python train.py --n_layer=10 --normalize_top_k=false --balance_loss=0.00782 --seq_len=1024
Below are experts of layer 4 (counted from 0) of a mixture-of-experts language model. Rows are named router (the router's row for the expert), down (a neuron's output weights, with its number) and show model dimensions 112-167. Each number is 500 + 25 x the weight over its row's rms, rounded and kept within 0 to 999. Numbers have three digits each.
After each expert's rows: "comes before" lists some tokens at least twice as common just after its tokens as in all text. This comes from a sample of Wikipedia text that the model never trained on. Tokens count by the router's weight.

# expert 1
router:463500522483491491462498449504492442457485514479488493497508547538492468481495521535504500487480547549459509519536522547476547509497516486468521557466452461491456533520
down0:484467487534520463492524502522473472505484516494501505529486463499461520506475470518484489496482499470484466531519447506486485507524514517495441473505463479510474492501
down1:530488442495506496493495520470545525438502517504462501469565497507462520503494525472512495515523508470435518476493496526512512503480504525529555515526526527511492473509
down2:550517534463489500473482476542547470463528495488553458462461496484514479488419487536467520511462532519534494488473466455476540530487483519490549505519471525494475535496
down3:493476464468488451496498479491488487500530470562498504518488480463485488496475537490529511525497494486506527523505497517443454515519496514502515516549541501513450508485
down4:495535491509476460513484492503491491497541507560486481514513504538516491480508573517537497532506489489487501476518516518512489521492486461484506493462515526514531444523
down5:453492544488458505489510506514467514457528455452473487516489509479520515525517530513460498534484498504474499473501494497517511519562533512508556468512485482486499553508
down6:503480518518481501516521494520466485490538471488499498477497449483506499490484497506505530505487471543478516505531524532483506489502494497481537454493517504500514511530
down7:492463489456539491494498456481550535487472528492477497481516502473512529543501530513530496515534520521475487449496520494533492547515549512512475502418538479473505467497
down8:455481494495508513474487516510529469502482504516477505515484514451500517546477542460454472494484520514532512520495538487490495427499540496508515456513510511503501434531
down9:512486519533441514518502472539480501551473535498495478481489501477486473508563509490482518477484502520467472499475488493514509516507471506527465489521477509480526498481
down10:489544501495520488558457514513509507495475531482539515470534495478477492516486475520481479475506547478526545515540523463499479499509531523480493483483495499509493477500
down11:518517494487526510479500533492497525502488477465475515452509530481467491500509550486474503492529503508495509515493469506490572476508509545501467516489533559491585552530
down12:534568528514490475486517536472486508532545457505442539502489476530467490531486472446493502495487477482506476474493482519535509516537527494511450522480486499478464456466
down13:500496447510515506499488486476475525518536487473521473524484509480508494480522488516498528473511491489512485519490492515518491513522473475473516531526491470481503496562
down14:500484521517520525528514485515502497512501533529500471500456493535455560526498538496453503511494529488504513538483489523511537464486565490536496515523520534520481480498
down15:486479484503517503518470481431488476504522505536525512511465449475537508417458509554504485469479490480436477502484472457534485540489479480491492505465485491480529489491
down16:480512519529509488472503528511492501538516510479527546482505536427501504519493494486513507516496485492476489451507492509510529547469522536493541465498525512484538463564
down17:500511547468492500528502484472498570526511517527538509496537510474508492474437476483494518530523533524488451540509463488518449533503529493499527546519495486515484466471
down18:490539501492483464447495489465489472482480495520518491532476462508475481513486463518508505484462515498513502533475498498492524524462537479472491478534476525459534479540
down19:438538491505491513496525495481442500517529487497505490514531477520536501449471508470507486500477490535501487468448457451505475495515517505520505503504451532507471474517
down20:507502484466501444504485488496528486540520553521500458502515468471532537513497465481540482451523509538501504523500490522483489479507508502537518512512491529490507498455
down21:499492491520527500479514506514484489470513495470422512489445475501521459511495474495513493479462527495501533514478481506482522510472542497488554492505446488490507501523
down22:453503511481488489499518496532494499531480545503466505509476518473509482485502527529474527545489497487514514489505483499516493461512548493528475497496502460520513480485
down23:509480519527503506512448477489495473429482516509518534486481483485484513525489496484509490490492515460498496558518476506529540506530475505465480498474483497485465457427
down24:465482511512494475480518470489498455499512447515472503512482524506527469496464489486517473508517508557531522479521494543479502490508513508488453480475491489557500486480
down25:463544512523474516482488499480563484493486489487529486509498460512438519478469496515489468495454537473523549492525472510484568509536500518525508485501518470498513504510
down26:533548499514507515447450492471519468513507490507488518441520488485488523522499485507511474493503512473528488459534517472555481527514491505554473510563512553501536507496
down27:533499502514537508536473454505491464564499497532477519501515506521505464522509480491473532507522482457518481520497512470507505489524506496521460494556466504501494473538
down28:471481484513500477486514502507454515488502477441508500523539466469529522466509542489519512533493506490472519522498474480509487495516513466496493521495489466528489479493
down29:510513543488523542491504506509575475545519504489498496518492501508462501496516515505507480506511527502481480479487496540504543455451504512499500491475472491502489504493
down30:512449529523477504469463455580476482459514500476519504512509486468550494509463465505482515486484456529532485480489509534484533524460512486459519469511496489476475481535
down31:480504486487486512484497505476492511508530480502508494509468465510523490498510491511484490498503464501501467490509474509471486492487488504503498500456507515498460502522
down32:531503565504534438492505518465520505509471464490504471475488526515514524496526520515532452514541480501531506501512503497512544489463444498500460504483473459480540455507
down33:504519468521501519558494460504499534504510469528531506485452541504465508519529516495513506513489508501526469491477470465522508507509507502476492504515503497492515474480
down34:522494491495474463474538488489472545513549493499488504441462514436505508475524474511497454542474508464523482538536448499509521479504496434448480520511466487451548480521
down35:499509524498486515510553467525483507505533512506440463508451433497474491455499506519506511503503465520479518494492449489528545534513504523501492490529573525550472515479
down36:521517467468489511544521473513502530442519513459526544494521475482528522469501465508468551483463485530516532479517515483533451517478524495463508511483504487481516507501
down37:499483509538500495520514535457544469499515507510504484524525481482494496519500482489557501466488484467524514485489458502533537524520531502481511498510453449457487459537
down38:503523474523520480484499504480500504551545481478477519510535521503476511469565540503512471495482525516532509531488505489521536484492496500497548537494538544509473486523
down39:508542495486477498475522497513440485554469499475511480501521485505527479463469492508505481548519503493503488498498508503503498542473532481527500477521501517516525476467
down40:475471529500485510510473488481491515481520506509481497505482505515525494492484551502522496493493505504546497511507508494495444472481500495506463509476492529468521486496
down41:526510509525492504532520503515516495486503504551552507502496496502510492520528504511509489493442520497513495483491465503534467478470513514473493542456548532476450512464
down42:554532508503545499472505483514509491501493550503509441512522506539486486517501519511495549491485476519523472479477515480523520501524510514524494551516482542516496503528
down43:491515493464518459508435471465496477498498513499483502507528481505567482507505530462522523503493445506497483516510508549523484494490448473510497531559501514497463488498
comes before: "\n", ", ", "\n\n", "==", "and ", ". "

# expert 4
router:474510504488455510518475513472501492509482506514502487494452478480471481544495496514481489514525503499500474521491522504512528551503505493486490513458482497497501531528
down0:485483473519508532466489451560560545514529569498513509465487541495505475488516531478477529509469463538468443498487510498512506473465487499463491458492492502507520493451
down1:522504506477500499490504526519530525478539524505521473502524519452532510517463528535483486489508526459493458490513498467503512524495431523474531535481508501503504467473
down2:520470473507509498492491521508497544513436560484515510479502448515526545481475508442492533463491466504564483510509508480506501488471561497486529521508535471514497508512
down3:494476480476464514530498498515487499532470476471501506520480557504530469515506484543483503479510486512473477496516529492491498504485531511530483537514537533506490525481
down4:528513519481493488509536491471517525554520512516517524500501531486491495496494541457500498482482482497507485519481494493474513531535501452507508462508476482434500475508
down5:468502460502503516501487499485482531502523516506484519473450490465519446456559536510479477538461502519488519507533511467484523471537519487523505524464506533500509484508
down6:503518499526533520443529511527464498494529535497518523530538475511529482506458489506508491505490484496483517498538515521537501492513504465507499495480475523461535485475
down7:489480534516495543514496474490509528542515513494484527476502487518500522520474554481485504535484505533504519451498525503481527512457484519507522498509445492496457485496
down8:482500469503499515500517521514468467490475475493500504493530505519569479505481471471492488523519486531514501470501494514454508494549494513507506485491452520476522492468
down9:497515481484523557521528521522510553515509450480450525541468461478473490469477547514520528515526491489478515466473487502488468483500488501512473486495521516502512470531
down10:479505528533487503523507452514469540497503449462552496501497460532477461506492512486497521455461546520494479516501510496523502461456503531461492479515516488509486509475
down11:496462474534517487480516516522500510500506510487526460464496521517501570497480502498493513499456483520520507485508516487521498538538523556481503500491498449499473488484
down12:497539461529517510506562521505494488499482502526500490495468492490491479508541502542495509539528493494460486500485505536505513468496531535544493514496525450484504506509
down13:528482462478478466519486542473461491480514515507512511566491472532494560510496528480452494490481494519471492494505489444504550521506538483513500489459513491470504514462
down14:478503511499541493533460533489523506500537544495476501519499492487471529517535529524521522522510491498527477479528489484593514510500520540509495530512542455526525515517
down15:488481519535495474522479481519475515448520522500488482493516484497443491485498483463503503490498508476492501494504485530507509532488557500501445518450444516522507527481
down16:516496465501520509537463515478509544476487519450543483488475480512483499486493472455512487487525505510491492506479510507463476484485419473554519493476497507519486468483
down17:482508547488467487477476492483485491485469456517526461445473524496492523454472513461533524537452505500497518513510527473495553516457496460494488484513494490538454517493
down18:511498484467498476501511483469502492441541532464486504509502565492453489470504490482509551518521486499486494481497462521457458512516492455492516436494516525527494492478
down19:505523515543460500505512466463485572476488498540482479522531517550487474525434504516518509513488483518492476519538531457507531559511454514522536509496532529468511479525
down20:524520525488513480453464518482532511495493487545499516472485496548521504460539499479452495511503444522520507458535477497480513483530496532471447517536463504493505548494
down21:550502543477489494475483509479504470540460496523525531469514484546529535451477440509523523475502517517485517517499533524504510459478453493507475471482473486516493499539
down22:527503501491516508485478472493528538475500485468506500492537513512525475519497455514508502478487516511482504506505479484542459499498469525507502530463525496507537498469
down23:537508479507522533432535521508456488483497532510500485518516518485542531510507506528513506543515455507481504518504501499483508478462515491525524536470491519516513508492
down24:525488494516432481488500519537500493482505510505441511520493508499487516524492508497548547484507540505522526506501521468490543478503510543521508482507519499513513498515
down25:528493514472507511559477479516488489499491519477523480443485520483532493499593475496536452487459508544517518494529517433522525476519470503468550481510505473496485521483
down26:543503532503524505485475512513518519529468490491529507523453446523495521494531496478546539511548519496506507493519510497508514483467521485477468503474503452492525488496
down27:501468553479511535523461514477504522496502509494508512516520537495517486511486488487519539512490498456563517522502446475447504481461536515469477481543498508495494458500
down28:558518479504478487464506470529491481509502481484524500514503469552473518478518514472485542509506478525517480459561504508505467475497540456511495498480471494521458502523
down29:500491474480501506509482512499499544507459486528502546538473502457551513499494469506501511458478522538512510477503503491469516499505480534473551497477504503519502570481
down30:511497454494430530502490481522504519508483536482530512471444497516499538488517461489491464495529491525526493494486502486512454524522506496446496482539490473474557522542
down31:456512491511494493518473482510460515494507516480520562472492504498477531489490495515491491506550520522518536510526524471495520523506464500513491509486475502455500510516
down32:517514478521496537556511465506504487485507513528489479472510473487521503521475526474492499474508511538521510500497511526489462549516506509448523478462486520538496523474
down33:508505507525494459524484541518537484460496478539486485502522543522496538509527521512498497521461509490508513501508532468450463542470470464513532492459508513516488488488
down34:465494484488501478503532541501539499502492466516524501477507554476532525492534511469500567504494478507523501486496497519480504496484486494561488503520510472514477486487
down35:514476427523462505511504543504530539515479505536482448508490481460531495495478528497509520508513503484478497414459497475450520489496484498500500494524521503494449495497
down36:484498534510495491486523503516496475478532510509516488496492507535520531470502471496513498492500498490528510510536494471443491462519507500495504499522497485502488463515
down37:470472473504486476493431514537482485483477482492466521496526536534529466488469488490499520449490510522487557492478477502550502475476482485494493500496488445487493507502
down38:471475496483503514505519466536483460522464516473486478525486507478474528521483488500497499522523486462476537564493540497457507489506478508485542469538487512529479478492
down39:516524509484485491522497499540476498497490501480454447492493489504517471521504484532502454493458483483453483496474447494507512519545528451462474499483472506462519504513
down40:533513497509454501508506495470552523479507552449503539479484502542509533499490531490472521486522515481465481474502483470472493509538513516528541475480491459494525488480
down41:540542496467524440538489482523465502469543456509522484489472502524504533433487502528498486478498488537503433509524500502514496469489512492517525447494492454522519483484
down42:481486507505526520466510476519516486518574529464488543502495527493463458458539553511472510492529566484505500483514530466499477453467509482508474497491538504507473460507
down43:503500463482514497493456505523504444530515486482483484478525508483519526502489484514476514529512525471484452507460454466501469524481495495492508501521486449496468544499
comes before: "| ", "- ", "The ", "|", "In ", "–"

# expert 5
router:522500454508515496498468507489493473483513482539502510505502480473517492494522476531502497494476498468493478523507473509451491531535517492495490492496484525503535531478
down0:545515459507520531553496486491492516500472489460518521515546520513472504461495518527503522470535526486481513522500460515485527503483475496505458515530485485505550494502
down1:490573558476497509520498486515504502483475511504522494487477543525437512528445489499498547468478478535493485512535443458491497473477462526460503472458520524538486463486
down2:503535469462454527464503484545492491505491479463469480493487514481518508525502487488510537486487495508507479512502480480469505508499505497477505531524500461509498472543
down3:501544541552481473516495516521456496478454537518489478521522453497466526493539530518521486482491545506495457476510479528514500486494501524507524470497466478520485547501
down4:546479475497514527453515503523477466504513526547528444511528484491495524495517472509458501479508484506554507557511497507526502520538516468431520476482512504508499507489
down5:486509517511482497509537483491532525464525518516576512507476518520464485542478534491482529502498516531509504502482524499450469519498469513540512492485497498521468467488
down6:457496499489491522502491487482511511511476471493513452489529449521477460502478507504483495463520513507521513472499482512518505470500478456519501465532495478489498532521
down7:516542462526497444509530510524513544493480461526501493479510506540526501519524493518506523506536492472513474502455503468490524474519491497526530502527486533485498503514
down8:449482486518496493496495537499489492533476494496532484517520540479506557508508523515487474476497503521462505504490482488488477524481451462520521510517491457485519487489
down9:475480485541521522509501493509497489523482490540530497501445489492506481497498560476469504455546500516497517487484496493511498490459490540484484494529561505452496494537
down10:510476494530460538519484503487520458510517496507521478531500526486487494511498499512536509505510511506498538459504506491506490478511502477516516447513493477519510538482
down11:509516516491541502475491550492521483513520513454481516532519495459470520512521495510514472562509505500461498527461547467507461531489538500543469528493487501511520531500
down12:525506490463499424513490513529489470526439467501524474483449520515450532457503515486514475510468520480486486473504498448500499472533489533523474517508499534476485456537
down13:512540483482498447487521474526538484512463528495510482493488484520473514519508510452499529460517474514542532505508486519516497489534505505489551544493520503492516446486
down14:595492454511487505470538491465547473491455491495489491481483484495511508514497490494440492509508523485505505528521456482513497505497496465534529492501486526496499485477
down15:561513470457539470495503533501479482495506511539479465533488456526490539494499546512515493519509475489492519502520525504468445500499471499500537507486494459455477500520
down16:498486512513506495474469470520483503482533501478469494493539486468534514494519519507520499498507514524495538507436506467495476458469474519461505508488459501517491485457
down17:481468480504524460476513522511475502491482499519444476465491509507467464524522476461529481466500563521506459501451486519515514484541515510486504521501463493465511538503
down18:510503524455488530533490550520514488555518464466513460529466452526516470520466485537519521446512481497500520499470494471508498489529497508519470457482512477469530536498
down19:519484506513456454489477501490490576544449514509496484514509469535500498516521506524530493442489502507468523515531522497519486510508480480522505541546525529480480513491
down20:535489506501485493455493468500449495524511513468521531525539543514470513519525500509536480548443506534540474504477479448537533531503523477500506453501507520478510474511
down21:501453488521522511504554523448488485505446482482483473493520517526485510502516527545462507517549496493531482512475495488478474487531502516498527487483485479526536456488
down22:489493463538520486530506499486511475467500492537511476507479503521520534500513512539490516558502467435465495501488486480474539525529527458496503505487509494487473532479
down23:510475495487502479455499504511512496522476530493542480503503491502474527492549543465476434564494501490487508495490556511526520488464485489478473510489491501446554496467
down24:478487457523518523513546478463494503507491540489457507513543492514501471488508538494471509421532538497473485534519488504482481506519537496460463433519526517502482514482
down25:485519496513520450501497484467491463488503537481516502553528512532510515499492474505532484469535496509448515468468495492481464528465501521492542489511506469474534450508
down26:476494490498504502495523532533491499482529480521483435535444511493478502506515513487482502465470538457500508496538477514467523473521492477509510560502532452457522466491
down27:501488530482501541495503510514478514493497515473466490478462479498563479500526509498514513517470489517500471481504502505513502465527484492499444471501497522517473475503
down28:507517498511492507541485476496473517507475464510518450495502485506528508506475520516456448540463476532486489479486450494540537524506491519465483458492496511545470522473
down29:472516469523463513526537466517538521477510472511480522496489463494470477502497437497472463496498489519512492505517508487488467511461482517497484487493516546496500476491
down30:496529523512565451499515443489533453551481504510517500514483523508512523482471496504526457454511505458539497510482489498510516470442486542503509474515542485519473506504
down31:499488483486488481513505494511489516517499484528497539475496482501461501441508553507482511484480531515513505485498496484479458518488519503478510508489512478499475522463
down32:490522494507476440460562490459502524542505493541501519495508510503487510487456531483553475539512470459519480532521519527507516488462569498501496484476533474509494459515
down33:443508454484467528553490500543501473489482490499488455479464493522492465505474535494536542528491523488527502490493501508525473477517518520477502487515519511525521526486
down34:512508486476494483517485519540489542479537447537495489505502538478490519512508469516503511512535465521494556473531481510505497515503482493567484503497527507504537491476
down35:550526479497494532526425495518531501478511448501525475478472502507480513482474490521509456538487549536522495474466537467514492486470475446494483524547533504530501483495
down36:493508538478472563517488462524491508550516478489464569479491530481492460526490512496533422508525520504504498468486516485509493550524477510503560517517456528514499500514
down37:497539502498533498525521486491480498505496464481511484525454492470496544475517511439461541535532462515487533480516539535515475512492483502512476521521509471513504468469
down38:464463525492503538468508541468504529510505491510537498533500528511488512509441482482518429516510518513518465506522481492462507467521530497513501448511520497506519516547
down39:491510555511491507499544457532511528535516501505469464500469496531491422500484470489473501519483518497459517539545530499502532504489513459433473479504486466479506452488
down40:501526479512459551522510534473501517503516504484518439531490495500481506537452538473542513479488529494503454465477478557522525470510499522509418457488514515493502508492
down41:475506477535518520451497513480477560484483522494510515498503457484499537491458495527491497506468475494510458467484461494462512460435516449512456510475514509496510478536
down42:504521525469503509490486489499465493491446454500492535511523524517491561450504480428542510502472506517531444505497513499479476496493505456510514481459499514498506475506
down43:497508515510474535498521532499453541489538519510483518515454533519483505545501444458476537520535498513494492525513485469512488511505510500516499549479492510497464461502
comes before: "s ", ", ", ") ", "\n", ")", "–"

# expert 2
router:507516523532453521465432552525451507503488498498492512479510499478497479486470519485513499518500503475435515472579501553473513563462510459492450531482452491528523521454
down0:500497499528507510497501523452516508495529537532488466513474481522475491488531514484553469519458489493492493485508468526486502515502534486519492530496506496534496503484
down1:524475510499499508511471527478490496541517503483529495465493519476488507505534479511496515473491523469482490568468495480476521522489544530551512485478475512489509516454
down2:516525498485493476512503522479514530538497485490520487482486528486490510477474496495510503461492503474497480506491499478488511494523488501554455554464514480548514467533
down3:517532522516539507477523494513518495519499508482512517506493484471525495521489507469504491480474467475481545523506502460510463502431525512464512428509460497524489465544
down4:462466463498508531486501550504517477509531505480433490472535535525541466494482503468513538479520510466452492487521467537567528499526559535518538492472522554510545480513
down5:474554516507515469504503541521515460477523463489510476522545467508498506545422485531475492458486514443497561512494495543504519497512516471522483471528456513491541493472
down6:511476525482506473501485520483526515493478505453511536485498500501543517480448532524488503500512526510539495510542484539532569531410500514507463524524525485501469495517
down7:485508538535482536497457468511575469455506466481501500449491524489481495496487504511484509514551492492552504499486501497455491515494524511491519540488508509499488484494
down8:469450486517500514522477507496504494512470494560499475487515502481513497476471454482508515470501496519451512514521507486499511529488530516507423498483517504474522524488
down9:498520527482499514507515497489458489486507493521455508541485481533460513493448504505484480499506478476546510481536500466528504480519505535495549497496494504510437567463
down10:492511456463484503532498542477458514499437467501507500492510473515520510505520530523529495498481474491464506514500449485487510504487520518520467491553513538530484439487
down11:507533489506522514510500461485489499516484534455519540490517523481470534513522556426523510504511536442526556498493450473499526467489526447509503468506519456506497501492
down12:475499484515498513459525513531503482503468487474484488491504497533556495481512494467534491513496477482511533502540486502501488524503485495497544504479463533480507494480
down13:490516534528526503506544504500542514533503511492494493539525451504490492550527530549485492487490487526472480467472471486534489496520505480500504515504530540514489516508
down14:521499519488495485524466455515525527484504485516525496471469490470499508473544513481491510496493471549538485473564517490513534489516448459490445500508502472463457491506
down15:490487482497480485513469459457514471458459508497556506489518492477507516507500506536476531516486475477509493478496478554531446547492548464514529469488477476490546512525
down16:482515517457497487481535484475504494547519495512498525459541515515468526478500498520506485471472457497491504521502521439540502507506564514485498470526447520467529531547
down17:486513505524508469512459490470487493562471487500489485471454480548466495478502505530535484499499502469508553493479485489465530510524497500486486464518465520466489516512
down18:449536530503513494485503491559490505524463501496465472474470481488493481499478541507515507511517501521475522534512484483517482556477481516531501493475456526517493488502
down19:508493495499501516527502480488490519482488460473487529497485480499494489518489487535494480497496483540549489486491463510550467530466501509511512490534474507512485469504
down20:531489495482532494546465524499509485521510498546451475533489534465527483486510530506503517520525449551501522523499482445565558521473469468492516506489525522523513493463
down21:522465521504509470455495508457511485530501575506522471523492516494491486503529504492494488448467525510496530497509490510501520524518515484511470524469507525513511462472
down22:462542497492474464514474519500496562512491487492471464476500517512488518528530492499487512486482501508469505521475488515509523495451493519513475541488575486475473532531
down23:536501494478497524509510488471504487484501479498495468485543500513510484497468480507487481517519548497452509522498514490528500544490452479461442469488503511512524520488
down24:533477482498539501483549505536494515505519521534522472524462488487503496522495477489532530474513552511473462544480474479456495498527517416485442474494483500531540467565
down25:517462544517480500483528454480487547452521523506543489448464485496485485468457504487481530481515463513481560475483497495483466491513495479486534500472493499466499527510
down26:520465541465472494482527443520495501504497552511492507474519511481535497514505469529484535505532496508521503500544483451512486535495544510467519451492435446552544529451
down27:499515475508503569498515495497452496517451492466515499474469498513493513518543528478469538509443513499507451452521449534509489440537506497497515481487506547492509498479
down28:575534535535478497490514505477467527465501542529505521503529510500530514505495495480484480571467502484490497486503522493505518487518470522494492469489509515512504519507
down29:527497471521498508497487516515524487519528501456448508529490487483456491526495478516485486514510487477483515535480488457490509490452461468498540489517472482524512500512
down30:479520480497481548439445459468512508508523478506534475473527483484521519471561495536494519503486455508489457466465530527466467501495471523486505465501505467511481518514
down31:495503514517501510517542530488481489536489527506482458487516508488498475487479475539496470519502512468477509491473528474505530461537476514501503496518483476461453498510
down32:483497512473536482511512456494489547502495463521524463507524524505506569505517502470491511527527432479501485520488483486503498534500485481526507547501486524489532488473
down33:548545492485502478505511507490514543527516441453523509487506495551472508512499523530504460532483506472512507496517501521495478516472491494449517490460503494507501475475
down34:501551479508480517494522511495502476547554462502471492482502523490480503554516552534545503481507535494463518461502511504495506540508483487490492530510467488487518462465
down35:495486493460497481512488482529458475507514488536493501494476540502492502462515515480473481506510518492485485503497515495487463533470516492463478517521481545508498507511
down36:540451477492489541453519502532452513519497526492510548492546523505490484487506491489526518504519505482486504536508507494531444454516514503468498540489509522524494537525
down37:534520485524534563507490546516440457474497507547535509504477481479461494476501493528487484497506423492487502519471470541483474522551487492496503470501490490509515499514
down38:503461503487476511516486532484525516508505533491461441511507482477490510534484500484493515483529453497477493436467509469512510472440518489501486520489532514505498470464
down39:515430464541474464518483462505504530505526474513511502504476517442533485514503481504463498473485531534496531482471479537517504510509495512472522510528480465487481484475
down40:476481476458460483471507446481499491515507519544516530504478513546517496483495513538524491468491513517525538519478534500482536485469492501481491487540491481509528513487
down41:496471494512472482478512510509503476520473562518495515447542479529502515523513566474530500478516483482514531527493544531512448476511498501466556514520530526478492509476
down42:488540484552495530492487515516506533450504503540462492469511526488484443459501468523511492510511504510522504467462493457507526482501489459502496502479500510494514502462
down43:499443538518510539522476546486477548506537508513473512514496492567519521525514525488504476474501518516522504523506529498506477476516493520465498475501523544488475496483
comes before: "| ", "(", "|", "=", "de ", "– "

# expert 7
router:513523513450483542483490520486537469512534448486498554482538509514497440553468555502497516507481525504525484490513490515499532462531501503526517541484486474563526497541
down0:469511483461487474529540447499498481463496511477517484529495453529463528496500496525520484486553515509505485460497497499534460476506510523489466488518503472499521481470
down1:463471483463522473534489468484471500480506475532496511562511473448531506484547535564535523490507511451511459504518499479479480492477525537491463453491529513482502520459
down2:469522531454515518523505493471514488513481545477497476531494508506501511509491499495535506456490503505498513492433506447498484437553518498518513523518496509483509545493
down3:509555493522517487537535466500490516514484503474503532561492479526546482535474522504472433527544519468521487484491503482505480496515471494531493537513498477499512502481
down4:480488464504486518541521498491521500497498507487505459524505492467475536531482502487493489501512523484512476490484514493480507480501463491479553447503496474498502527472
down5:520495540533500478538465543505473490524505511453520506515490466484480501484519539506516476501488489543518540518489535515552485537460489516482504431488518484440505496428
down6:494471487523454549485518504534473520523517468572495442483506466500516537516528459492485530459477527521500512487523464511493504529508519514472483516489525524483478485482
down7:514463459499478490518466460544504478493500570532479505492472516531532486497523480453467517494499485502483497502524485505489476500540468473486522523513511486498482456525
down8:508538494485504480504511520468522504483453524487482474552524456488526486515509540515483472544466499511512510523516528536493520509461542486489512439501521508479476539523
down9:519480496477484473437480483550504471511503539474504470483540470474490505487504474525537461523535495468496518480481505499502511526505461498451485501486513464503534492454
down10:503483513493466525529479474503523453508522541500500497499492496485472488488517481525523487518526484493492554501509507492509477487483536483515505493483549498524480450488
down11:522472475499485489513497534531497512485495530498501522465551484490458500475514509525526564529472463526485519496490504504501546504472511480488541490486499478542498536510
down12:518543502484511516505519451504502478513460497471456529500491513481510489496488492433493505521505530497542491526531472512488493505478535515432490487490495501464526535544
down13:495441543505505484477513513487511428508490508501522475510491488523492536485486487495496477532534521512522516464520560510500497531503508533492490526501462495480477501463
down14:474473476507513496512547459485522491481494507499521478501486491499510513532504484493479516497485526520519494473506462576477488509499480510505520489511493502515529494496
down15:526501484490511498576527488524543545508524491520504500523521498494502467508501514506494517527502500517470522483519534526521490529471498521491488455490468535502529538474
down16:484505500444508512535497455510497531523470469499537552485457495506512484480469445486481486478519498498481535513521472517534471455535501506550499443511490498549469496496
down17:523539476496517493512489507504487492488504464513500532509494490516471529500513431484499478503514523506525499494504514491515470469492514503535498489505477496487499452517
down18:503499503513476477572473484477495465515496511516454496509503515470458457481489484506484547496480497522507520481465532450519470500471482521532531540485481528522515535493
down19:491530453502513487534479512511512474504514501532494481524536503495447492521471492441515495514495499546464549500529529538458532444506504495516500520515468501510548436473
down20:522488504495495511505481511485497523457500494491496478545499542511522523481480493483517508500537496534477481491474510565482472477523512512518487496478513470479477552501
down21:526482463488491519513507517510510475503467528514517507478472517495516477502509525513492489506491489540516507492497474539510508449502511466542487527461513524530497531509
down22:487470536526484522506527550460531487556530500483509504492523517529505513516525500541483510533533530498510543498511533518521494511475504507494476518518466486484536465508
down23:522506515492517549524510505486536499492477533523462471481509537505518521448471461497465481474508485508514494462488495484451482477453527497460506497465512461525456490505
down24:520496492510530504498510507481437482449504527485532469486511511500489496474477456568484536512495492442501519536502537523445471505536501494539532501479478475513518503506
down25:494432542496484506548472530480481518470459502529500489463502541508512502497498465467533499537496489456501518452502490541526536496506520505500510526524430446487481501492
down26:494550486538524501529547455502497475491524492477516502553501473568470535478500531544477507535488499517478499503495495469506498467496482532457469492502494465523501500465
down27:489478515529518483504503505487535478461535465501504497479454466509539527514502474470479466530519520509508497512474542515497489523536506526515494480524494495492490513491
down28:504493461505510528508498520499502501504495492477497523510476539478494502520510469544513491506514488532503523502473490503461489542496516509441496483465490513507461465521
down29:528477474479504512498504482509497477475527487550461518534493477486547494471485517529529480453508470508474493482483461504465478493480476521524526483484491532497488483522
down30:503515502556521520492510517518546483445503456508504509520484532538488502469485493487476487474489454478485522499505495496539480524507483512504509519492558489467489459493
down31:462500531482501447475496518493517514495477504483499528481511539538508488503492505479476504502470474523522480490519484504503502462518504503497459476497501497520482514535
down32:514464510511504458524530491526516479509500523490489472517484494486496523498477493527491507527507531502466566480505483520478514492488503502547508538484488525474503522490
down33:464464526526523511481467501499513538510501488475534499468487526527465544493501503490539478507500463468464541494494440496502508543532482495524510477515500514476480501488
down34:506474471512491492492550466512477526506508508481541498493492542490500526528513503454486553479462487508486489478551485501503470505496476541467482472512502490523514457545
down35:479522481519521483486486498463458465533541494508475445475496469473516505494485500468476484455524480493501479512523480487517507540480518514500474492509477487472453535468
down36:451468477555552534495524516486501524544538531464476499475564546453476521533556497502496469472472496458526527524543512473505517525523526543525487491502502528516510546499
down37:514497523535539536478523462529481488541499505491478447496479478483462509496560527514467532491502516516511485491475456488435451521491520486552514493541513491494482544463
down38:542524472531501513429487513518480498462501474482495492549537451472476478476503484560497514489522471547519494506507520489458514511483478523507474511464445446522514500540
down39:482495503515529530487476549507513520581516524504510480487485511498523512481484450487472507488502511490533461468504499510499516461494484505450501467464506486476447508501
down40:545490505513496538507536498524487479500476487508495497494538534538509472472484521528489467490529485502508539532492520478530490478492483481506469478498510467496508495483
down41:463514504503475506558490548471488510507498504511490478471538520469488550532519489480527533494509503489526499493495521487505468522573522518467500503520502480553539455470
down42:494473521457526500497529461524483545491531511483512522546490516496563506489480457484491470524445484485482518501499506536496510543494467454475509496475529526479510502450
down43:473448467490519529485518449503498525493466515488542497490492450493516484533513416526514512508522515547511486486535465481507496518460549465500435517482488477496529506509
comes before: "the ", "of ", "to ", "in ", "and ", "that "